Below are experts of layer 4 (counted from 0) of a mixture-of-experts language model. Rows are named router (the router's row for the expert), gate (a neuron's input weights, with its number), up (a neuron's input weights, with its number), down (a neuron's output weights, with its number) and show model dimensions 0-159. Each number is 128 + 24 x the weight over its row's rms, rounded and kept within 0 to 255. Numbers have three digits each.
After each expert's rows: "comes before" lists some tokens at least twice as common just after its tokens as in all text; "comes after" lists some tokens at least twice as common just before its tokens as in all text. This comes from a sample of Wikipedia text that the model never trained on. Tokens count by the router's weight.

# expert 23
router:109167085163068157052146124081185154120121178121117147108077096094090126114086145141155117165107141107117140112139087118113134149116140160124134141088132128111115128127123173108133114135140142132139092115138113125126149109078103114141121123105115150118148134125142140140126168119102154111148078078130126094128094131148116133130093156089101128121146125114129177102114123136131146154145103131101092089134115158145147144133148129138163121160156148140167137108148141134096144140099102
gate7:150115138124097114105142112079124147118127114128080099125139107160111121123148143117100090149141121124156137100136136100135128114140131138165157095118097127160102081120063143135152145122118133168136136140127146123094116091155073142126098097094073099138129076124131120109133087127154133172098205140098120118116129115152100126110092135112104114175124064152149143107082150151113175136168138129104137105097123154108151120105132120128121155128146100091128114117104105107137129130122129
up7:107142186124127115099148136151165127097134109134109162143121124101138097124135146124121094145141092132122112094115126121134097153134128084128181177140126137119151109125117141117188143141161133147116140118142101098120133095088174108126143088121138116108129115086134097119120145114120092145173171144104121158125100071151113139144132151144090119203148132159152132098106147141116146138096122148160129105102101162158137129107122138087133174129133167088130136127116141163116162107121180
down7:097147120107125132166132126109093126101133121109123104124126096160070166102137136125134145150136083164063101128128143108154178173136073164098071154137108122090132177147099123135165106138125128130130137093115106150100118154109113104145140124141107144131139059128127147133139095067140128120141172132122127076163161151145135172119144119141140085147157136112115108119134147145122111127151117118167078103125107138125138135126114137129130135147124119104122100139109179123091109129122145
comes before: ".", "| ", "% ", "2", "|", ","
comes after: "% ", "2", "0", ",", "1", "3"

# expert 6
router:122159114163050166079115135145112171116170165190106158123084144085113115131119142133153121162114171133141130126127112128112116132159105151156146136090154113147133130104096134122111116109120110167119136152118130107153129082108114112109103143132091120145145127096142150094114130126133125089125152133162138125145150138140092131079138129141147098116171121117125133119109138133143131161144139165139084122112123102159100136152151127132198107125153130133103160119121102091130092182112087
gate1:146150152115165127143098162153128111146106111056129127135125127124123145105157097139167091143168115104185106140140124149130068102131123143110094107157163118120117112123118184161143127154148123141109119140123123086120137176150077113156118134105114103114137122116134146178133131128144083119158136135112148116131188136107130089116107086150120115139153159098119129128075098131162126140154107120145109141114113142147171150141122135119146102121074130148130134183136124114077101123160130
up1:152103139097136145094152149130110066121172137142151152114100097123119128144112156124154127110066088117125140135092106121102122113055096141120116134115150163106096190131138105124095160103107093150156125130144122095150110114135127114098134141108148090146140110085132124118073116130127066150151127126135158122121120135129151141132117156115108090143122158117122130091142130094078146154137102148154146119126116116106090122187112156151087140121137130111134142149173103163134143127101123
down1:126142125123124137138117147106128110104137095157135145132111098067154109119147131137122134093134120154153130135132160136120092117119091106150113099156180124165116155118104130137135140139166124158129144104132120133116139197095140140138139169144131132120076117151137078155064118134105174113116134118129121095162100178129154104102068133163188108144119093099138161095157126125094112154103106148134137152147111148102144129148114117110087106110132135131133159124157115094148137163180127
comes before: "| ", "\n", "==", "===", "|---|---|---|---", "rol"
comes after: "|", "| ", "in ", "Ch", " ", "In "

# expert 46
router:111151077168116173066109138089139128065102156125144141131093121114118140157117170144180147128077170145135140057132157102109104152126108110126141123088129133129091148136151131153136098136150122107112099143114143108125211127128131178121130119161105120113145105094137117102104143098094114139130145097166148144131165150120096131121144140158124140122130127131147119124177115120108129147121174145123132102136123143112168123150152112127146125101157123138167147097124090127144148120127127
gate2:142141141132110144051171125159115128156121126153173143205130103092113120184124094148137114118155148110135128096084106099131139141092154115120135115150132142132136147132115124151144086135115113126131136124137132144106171136134096112097110131147105154103133128119167122132096090137104125175183156127107119134145130156162118091101099098168116163151137130125171167130133149134157105130118137138193113099162148121138168172130123099132160122134132132127129104175091103138121117145119129
up2:086114144118123154114161150125092123106143137147107146162104121126187113111132114165163136107149129116124152129098138145113090151192115113146181114125122128104117150178134123115115104130118147128120122139143138142107141095090125130118078141173150139172114084102145143206132143113091090172142107151105163126122102141100131140105114169077156153103094142132113138169136135070129118115121110128154127114177092135135134126176109127142106129143105121119112130164130158122126123132103122
down2:137133089107173108097145131142115169126128094117117143142162119140174140119109124124167148081141125105151150153136126127155194115120116183146155137146096151116169104141137088119113144087150130162108121156071117119123104150124101127090130150133168156151119105132109111131110130110113116131115099137129102122134131127189094100146140175108105156121089142122129136120127126127109100139153104087117130183144159075165140152105108146180122152162092131152116132144142157122112113136163139
comes before: "he ", "the ", "was ", "they ", "is ", "it "
comes after: ", ", ". ", "that ", "and ", "but ", "However"

# expert 18
router:149166087185115169124114128108155149100128151138166142091125122079064138140147158170172107150100153113126158093131109127109084073100140133125125141155133116125109166124162116145143157117132108107104129144136119116152194133099120133108138175131149138114167119153161122083091093112128128120165150092190113105162166123105130121117107129116142111126143143127142125128124084103116163138140131147109110150144121126127122118153157161128116142113122142130117123119171114080157147145125103
gate0:142133131091133111140186160126088134172143140158119140099137146129116100122077167154157140154124148104132149120123089096155144136148078153080108157134159153115156170167135103132149115114121175137116100152129091147116077119142123121091103111149131117170132156136153155138152103084103148135125128137094122131124084122153137100133132102118122120124128149129128163166125100104105096160109175149145137158085134093082134130116136132147122136148130143081119149131144099114095147098180129
up0:111113149131121102092096156137157136119092144110152097183125103150140141129141158160149133166139143075123127134109131142130113128132116133111122123141120077142186142149139163113106162133163153090114150130123092152128118103113135127148096134140100154111113134096113144180113097121128088158121121125055124147108177075152128114106109147135103123152128090074133142101139143143142115109100118085109126123126124081170145099112138152113105143107125102101115101128130156129096137117199138
down0:165134170135134108140099134168125107145082156151102131114066171103090100150151135133126136121090161161147138135179165098123135124115126137174114131122181096104143111137116108105131164121164114130116159164097052127129139143106108141141113114124133137156117146125143137106082077100155162146125115120121142119143128114149106144120113089124149124142085150165158127166097103153110116115133170110147153133154196122138098131113136182120118116139137129108120100128158135127145133130132133
comes before: "in ", "was ", "to ", "as ", "with ", "on "
comes after: "his ", ". ", "s ", "'", "her ", "their "

# expert 45
router:166244058148143175100134139135159144092106174167115120151112111125123115148113180154130140105122127086176133094111124156087138132143131092079138120102140115150095149151146179134127139119118125109138104123139078109091146162093143124138140112137111116125134097109132153105119133107100149159119108140151143152142118130158103082140131124140125122128150122140112088119154090159107140122131099115127115149135111129121139131149152162158137141123151164128134116116151140136147144121115145
gate4:134135151157143169135102145117141144139112134131126141094153123136139183081167113132123123093132160132057102144139119160085124065151136135109123130102153084142150129125114108140105137141147106157138169133127123110132145150159105113125132111128149127108135149105134129183134128138079149126123129122154112140126114102118074166128119107098093094107135179124147169091148123095115146114140095156157149112126067150121168135153154140129111174120149110135123148105108096079129098098156102
up4:177114136130132120139127112140117107099081082163086129099178123138146160137122106137129101097141109150116099150097139127078108130119129125100125096102129149135206152131105150127120099155112129175101103121135146101100161106146130118111138166100111111105140138132177111126109169153130150138134098126128126124176108078123095104118163104149149100145117155152156133136099130080123154092102124138155129165148113128075110179127135106100082128108107137099109136167123136118129124148114113
down4:154109132154107108148154138169094150134088106150107154104120152139154135130165125128162115115118127131156137081134117126152107155140138133159137141117094183135162110166113132148140127158123111101106088132140155109140116110131124105143108129076105149139095144130129139150099145088149116147111091131126113187160088120109149100120136123150182104144090118155146071106111193124152148113102141140122111168133054131077097122124176145111122119157105136127126135150125156144139140147148136
comes before: "and ", "but ", "which ", "the ", "including ", "with "
comes after: "s", "es", ", ", "ing", "ed", "e"

# expert 30
router:157148124143064142107094190098142133044125182143165172134138130154075134171152195115184131143126135108114138130114141132109122117141095126089143126094133126144080140130124118147124177146131125117121095133117121164137178137058156120114135139145131101126126122093169143135126129109104149141128118101147118105114092131151121093135111119117128106160114130129113143118153112141128133172121103153079113144140135151131129135130155119137155125165142157120107120126113127104102140141113104
gate1:161134143167103128074102097132106128125114142130144156131151065125165143138122110142120133115152136096110089124092097161142108138139120179123119149133158163120100151143135179118125117143107150119166145136181164122143101048135116184163104120123137107120120109132120123118116153102076140123130153097136087104122129139117162118155127129124118167110122146096136062138120148141153119160121148106150123109125146088140142151105131131141128146088142128137104123113096114169120111167176141
up1:074134092103138181151142174121117129130110147097108115134106117148142145129142136138151181150126129152083149133139171115087118168198137082131159137134124146133190111124158149137127138109138159139124133138096151169118171109173159135157158135104123141156143121131116094136145102124142133100169095098129125138177139137147095131094103121089110122146146089156121149148091137134123106088156124129110137096141116149135150160124133114152072143140114100107130138080113134117129134130132164
down1:116109117109127131133103106115098109119143132114123148119156114114110140138092171146149091163106117140163121146147145122094199102093125151132154142114181124110125177134102150102110144134146136123095108175109100101146144127121114076097142123135137128137126112129121147112150118106137138125122101177123175128124090129142140116100108116109150092143123156144132144139144069110145106124092150066113148129158122126119187153178101148109103108157147124108213112146157142116104134114109132
comes before: "\n\n", "th ", "% ", ",", "\n", "."
comes after: ".", "In ", "in ", ", ", "the ", "$"

# expert 14
router:175198107189115148133076119140148148074154157126128175125101100133109110116148160114172110116143137110137149089134125114091118111151109129101129140081139131130113092118166133148131147126145144130099143136126119127142146126097169146149146116170105149122131118132151145128123131136112132126136106116195123085140157104149106120111116094127095087144141109120106185132102116111167144125098109109132090120098137142146131119155185135146146149121159109152135156130140095132070123142125088
gate3:126113148133125130088100142097125121145160069113112142125139141133104091158127140132125115114119132087143099130145127108142116102153087100166153111107149083076155112093094174158139133112099107095121124117113121138080105120107112162128104121082097132118156165148151141122156130105136131136144170162127135128141122093102168181069111131084151143136110166117175139137152121122152142111148134150157123150140146112130130106172104123129080122183134121120144129140137122133125138180080149
up3:103114111073134137117131125105108082119131137137131115105167131101133120150135152110142144140125162142137139075105105125126117133150102159112137103108110150129135165135122165145090123102134170114149098126133119120137137098103150144123148132100104134140094129133098194182093105122128134153131136181089099183159109164110047136149123107118136116122126126152110087148124097156137116103089096090123158107128123102130143177104149139161129164106123138112134124093158122137083133125174128
down3:175125099143117111119134126079115141123107119117134133080130129110174085087122186099144118108090136133142138144096114084116111141131069103107133098109105116094126143144119125126084131103169155118131135138147135110114154116145139141111132134142132151119102121125070181175127136083104103090130095173096137148155121134122113118134143122101141150131118112129123100090138117090156121129102134094151147148134152105147127134127141156131133204131144126089165097129087084095104159141139123
comes before: "- ", "\n", "| ", "\n\n", "The ", "In "
comes after: "==", ")", ".", "|", "===", "="

# expert 31
router:128148097188108149124133129140115157111143165139140167159121134101107144125134162160163114117074160126130127113139124060114138128125108111083132128119132096160116157113146114137168146106136139139086133134161114114127186113112147132131130092154113103096149092123137154126100139123085122106146150084198121126124145155167130104151118143110131154116143143151134158120147123145123169128150131163091137100121107093122162132139164103137142152151161203142127165112097111119115103129104105
gate2:105142141142126091101114121123201118151146114078128109131106094164112136138123108105169101105145114130111107145100118128135099116136094128141152185134114115135177147146147145140138128129126114132096169137193168149174102147133134146102126172104096135119096112131156138146130124147100127146145102147106137115169106105134126142135139119105104125121114162164128109140123116137115107160156110130071117167140174118119108138139092139159163080102144150164100077122122105118114066154123128
up2:156114137171173135069108176152191149074116161131135132147108148100136147141099162098135087095187123093132145128128128104100125157097125132129094154127120176121143114098140085081135091108131127153131124100114097134130134118137133089117118114141137121110134138144125153100101160102129113121125123100105112135118166112118111168139129163098149113160092108112170155130135168117125134120141146145112079146118155127149096164121120130155173090162102132150101114168138118098133136112143131
down2:133128126112157126102121037146164139085146119131175095134137167116074126116150140144108130131172103103164141133166154164150130125109129129109110140146085115129122146119112160141108116128123148140095122086179090079139113130123106109143103139157120100117130144147154177146138117132131113115144151115131163159149105168127110125166132109085146133127144135102170108119127141126136127136149145129143127119127004105136124142137106120132145121130146121133117153138143120116103151100115119
comes before: "| ", "|", "years ", "km ", "May ", "/ "
comes after: "| ", ".", "–", ":", "6", "5"

# expert 25
router:115202113133079181111117158136108143102149126126112143129147124117094155137136138166185134132123151122112118122132166120072115157134142123067146129122146163158144164112155138108167115153123116117088125108149155148145144133107147153123156115154117112122118132135118154144124112116116119134096129074157151117121128149134114093131139099167103137135154140160109151171163146168157164133152129163124090132134121121129172147133139097170141158158142188150125176115115113122102083149127142
gate2:111138150110139179077119164140159141101081126121133151125144116171154146139154101098142116087104143103153155100136135153159135066135093111131104127111142100106159194156137104172112151165144148095103128144124102125127161120149143099163126129158164115137112107134142112139149125112085141141119162139108127133101148131082124122164161120122127133149136165106128093076100125107113129142152116155152121165147159197075152134125108151132159144124138140141116132115109125099116115100133115
up2:184156162132176158109153139124105167122120105141104139118099115116093098173112146096127115151163149178115140108158108158135135154129119127146113128099111133124110134132095147081142167181136131115172143133122153150135089122138159128132139076115137102133147132121114122143146088189130165079134139096110148115118094099108120142068116093107139125127131117135107125117136143128113149112111141112103151119117087153137133099122157127115136125120089155125072144094147117191096115125154096
down2:132148157135146144117141114145169128139135167152149140104197101132130116118131121126122131128130127131142140132192166134103137096111132144119135093148152137142089134116119140131134155086135087135160131143124093127135109142135133155092123131163173117148094089113143104151132167142179126169104088076134117093116135157078124168126105102120129150125168136103127107111161122106137105132138103132115164078127130092194112099101144152129131107133130115172181108121144139091162118088118120
comes before: "| ", "0 ", "1 ", "|", "2 ", "; "
comes after: "| ", "1 ", "2 ", "-", "3 ", "4 "

# expert 61
router:115211110144030160109149139124104120105157136111114146159068165114082130143133127150160138146129161118145107120143105140108137136149105135117142165104140136127102148139130166152122113115101107079080145156152131102111158163097116166119156129120126132149158134101149138133112137110102139120124141084177127117107106131166096156116139145154105144124143120148145105132149117119103144142110107138148148142144123129158151124155159160165126116116192149118166126122123132098139099147132146
gate16:135111145087117120142116149128176112116125123126105139159124131151100130106142127132130139127165108081176118153190146144119129110126166116126143157119112134179136182134178103093113155087154099127112142115159134122151125132119145109163172086124120138099146156119134140157079128134146151098180166122146135163161130134147134118161156118103153153137110143114128154130145145180130162136115173114147146140120105157068114096102109161108075164121095123109137104153109119111136112157146132
up16:128117087129131112139116114112099148083123090141158113092154140123143123117118110141132161158080143122148089126102126125139100116158085087120129051126112137107186144132120143103109166137183145117205102118158149144143158113111171101160109129110112167106171130123062119117144117120126118138157124136124106090117152110113150139137125163136127136173150132150124117111159104114106137100122138132164131125155153110119106108110138167161109120147113133171104123162114102127146101123116105
down16:140109089153134154141155132119163167118140131096160102151138131136091164126135185111150110140138119127141137118118114104122159125120091098131171149119151118104179139065136106125129132139103152152107113117126181132119158101141114166167074122127092147130158124105103129110104123128180181088156167120114108130108124114127179170074132150129147143128158094127097135136169161147120100106076107126119116120145163105142109127118138134131142092118125131167125131142146100135083135103118136
comes before: "| ", " ", "|", "\n", "Year ", "Team "
comes after: "| ", " ", "; ", "\n", "\n\n", "Team "

# expert 41
router:151174096169099146091144139113165151084167131153160199096124089139105141108109108158176094107124189124123170145149093145113104139178145152104142111072131122128135130130093138140150147124128107125094082132144140123127147145115127128160147149135121142111128109141174135134085129138161100117143082112176146109139115093136086146151125132120119121159099124150123135121140088122113172128113128153119121140130128123103141150142127150132116100136134133121177165126139105113141099174103105
gate0:164122136121106151183155115107159172140123166104173139136141108147122124138109126120114116147098182121179155134138103116109148145137110153103150140137122128120141110137109114154097125135111129143105148132125084129137126138158163124127113117104095146148104116102133125137118098111114130108065133133093115128122068117119110135106117101088108120109116101132099174119169101126172124090159118084161118093090130101078152155095102112133139113136168107115158133139147114099125130043133149
up0:137116145170139102151123151116126121116112094164141112103094138108147129126116125091145095122138087156145131055120121167154120144115147122151158125105159116159135114108161140177117134150127133084136093101148193093091153103098144140113130124135174105086132145141122129145098142106143126171166099123168083167146128169116107133114094123160141117084163158155120121128110145172131112148111086158139132158141135105115148142153137166123158148112122128144151111141139169118123122156090135
down0:149096118114099147103196155156109116115108136118152143150132108121139121139136085135136147110140123132125164111124113122115142137109181132115137115125104191128113134131146164159144098136168113118147124120117095127144180098131162126140112135158171112109131105078107115103136146169127160101161142124101140154102120137112112130103101149145106118115076142083115093116129137160118166134077093117094144104142069124127149138122157110125148153089128096092134160129100101163183130130097160
comes before: "the ", "of ", "least ", "University ", "end ", "time"
comes after: "at ", "in ", "of ", "the ", "At ", "to "

# expert 32
router:165173091178108159120117150099146157078154155146137117114113139100113158130096137120216125128114135129155125114139124116128115115181105142083167110094130139090095150128118139104144106134134129129088102115127125136116149110101084138107142119140108155098165081069132122133111151133129135135114151094190110075083127105167131143101107138143099159104153126109158123134125109139129140135116130112115101108124104106168162141144175122162137159113144145129146153140135117116144124118142136
gate10:156166097104134135139133152119136170114115079111074142092112126154152146107122095135171091102108151110130143101139144122114081116139106091125118131153145142143141104109115152161134128100108066128101092136153158120105141139079123115109089173133132151108155165103131076125136118152116115126099116150117129135129167118115115102182177120141133119113117131133124159114113089095160118082127164150150132130142164132104123109112118090104161097138112170124133089113151144122133089180125137
up10:109102134168126081087073135138143113123144125127114110159160130133127097127155106106158139132151139088125100169131074106171123124091106145143144122168119154105139113110124133142133157160138105109177131125164118119111132101094134157134141105131153089163076111119151146125122151174137124141125152088131126120111108106170115135128133179094091134131125146106138074144087082102127131132118099132128109090148096088121101118074152125101119151109126147156096144101105134128136119073122114
down10:170126104093102112111110146150127145139143173119118165138126140141123120103165097138170115107131155089137123133124067120110128120157160165100125141114125178121108142161129144133111143145087133084122119096127144121146101147117147139108089117134099127076103143107121124118108118137176121141148133132119132110175117087114133131139152138136154123124055166119145139151116111108141103183129108125154112175144126159170140096140129102153098153114121092146114097075128164102157134175096101
comes before: " ", "\"", "0 ", "1 ", "1", "2 "
comes after: "\n", ") ", "4 ", "\" ", "1 ", "2 "

# expert 56
router:154167125179125154125123175115133131097172114170097188122105158122131120143119168145152111144150125090160128108140115098129094142111173098089151139129133144118132094102145096161134168108155111115123117140158147160114149133142129154098109100149135157106141149111132150107084172122098096089110099125151124132114164133124058146141127148124128130126088126138126134155154122127129128175114141091108150130113146139157111136139186100168148114137129123095137146110103126091097094150157100
gate3:139142117156109119136135156120121141139134155126152126101074153146139108116148139125121145137171124135104056145123156136112146121132130109119131128158110110122071125099154131136110129088151146152097146077105130136071161140134098118146137154098181131166129146119120153130115147171137117118141116149172131110123137119088099096107076127153136165160133140122100126124181084102124155142076093096156136133120126119115136138108102114119112138158079142093116131138123097131149084162133063
up3:157143118110126085117132127141117122111129109156154102113173133158105156097121139118118098193126132124137162141149135172116129113126152093132132131147105139166122117160121145127165118186104148108136155139129136080166108126124117178112114094141141064118136152146137093168103108165123126148077145123150136128101131131139163171114130161120140104089092118155148115147163136135121117112121107159062127091158125115178118144155099105112094129134122149159113098093104099104146152116142147
down3:091115175075161129131141146123085169105176091135088116114114119109163102123129143124137115141098126093153118130124106161076107150103151134155133135090135135155093161150100138109145169152158127157125086121129174157167166108117093139153128100137102117100139139149105105141124161135126166147150127128156164100135127101110112132158139129104139136117153164113121098123119103151112123135149105130129106126119107162120118125090127125161143131172167117162124107146145101204131161095157132
comes before: "|", "| ", "er ", "· ", "5 ", "} "
comes after: "| ", "Sch", "l", "ö", "University ", "el"

# expert 5
router:168183108165119204138110177089160150094125137150094141156121104136084113157138193144170100110096182116146127136131112104093137130117132143128123146111150107135138129118141146143110135131144122135109073137136119147138192124084131180112121156139132144133145138127159127115081114145084099129102109095149148111137132142140098122139103144148107151133135101113131123113131118110126186124132124121137127123135157119121116130151180154135144162115126150132119124121116070105094108141159095
gate2:132102067160146166114127115121105147126109158141158140097138094129108116163141121108089136118141121125152101115134125141103142147138133135152156129135137163092097099121177118160158156135110152112147087151103148163166129107139129113173141159084149138148097111133114183085116164091150157151164144152164115147129141137144114136109113106115149160137111110096116114146117138120159128137143112125128165118116128109162153131099152137113089153111118119084150179135120152175088193118086129
up2:141098160133137160153154123137130174105090119176165122123138134141130118155148131127126147098145146134161166138109120142133154146121120120145142098090120143062144116123144141131123121186135156140118100097106139148125133123141145121182185166102148140162158119135118131095106131107160158135132154156129120131138116127109140050120099128143148148103114088139113115140130143073139162146109095125136171151120109122149120084085128109105103135101118089089124159164107128140115180133085145
down2:128162127134128102139104099127147149119121128113123125096094173118131129104124128141169129147185155114078105136095114091178160156099120100116097124162117131156141150091126142138136146120155098104134135112164131099082145151127118094154098156174112150106136104088131128118130157133130126150124147121133097145119122130104152134103043131114118082081113144135129184125142154128094099103090131129134127090148105159113080090101111126100121093104120104097157118136122131121140130137109087
comes before: "–", ", ", "| ", ")", ") ", ". "
comes after: "201", "200", "202", "199", "198", "197"

# expert 1
router:114182075167159173140103124106116163081141175118141141110138129082146131094118172168175125110102143136138125115127161123073118136145135133128108121097127092128088154126175140142148114114085148115080128105135152138105147133084132152137184103124115146121119105126130146099106144100108140137095128127166132104123120109090097150107151122110127143119100125162135125101127103132123165109131113124112122153150100108115131118158175170113168136125145174151110150076137125118156136112098122
gate3:088120120119140115118128108093115120118136164124156129115086115153113146168052098167103139127128115069146098152069154122134163153101144152123122088150126115130144143149144080104163169130071124167143134133157075112130122110140109132113119130141142120097141114128089138162124130126129136133138111146169106104150153126120097112128081133090148135133119120145152136164120097112122125104092113124097134078141123105149132201089130149134141154124083146141139143089151126134118146098123132
up3:138112152112154130107112125158123146124093088143114076189172133112086066129141143126142097121167113146079144154123143110187127122107143110100122135111122168170109126144116093124114058164156135119147113095115108136119084144152125129143146151123123148148098142099139139106113085118129109144135138138138103130105128115117114124077172149144150131146149102139109128133138148132092118145128108137151151205118140162129131148126124152140121063119139108175112128144158129123121097157121137
down3:155133141170136185057182125137134132142088142146135129139100128137096149135123088161129122107125103104150136123136124128138149091153082145140145102122156161131127135115149178135152110131145130140126145129063125102169129192120140141125105107097129136130115126109140140114102144100136109095128110136110124129102115131111091136142126140134076175171151157146148126100165110151139153146136131120110129122133211119158123122148124144157116157105142151188090167114101119102120123147106108
comes before: "the ", "\"", "a ", "List ", "B", "as "
comes after: "\n", "such ", "known ", "well ", "ed ", "as "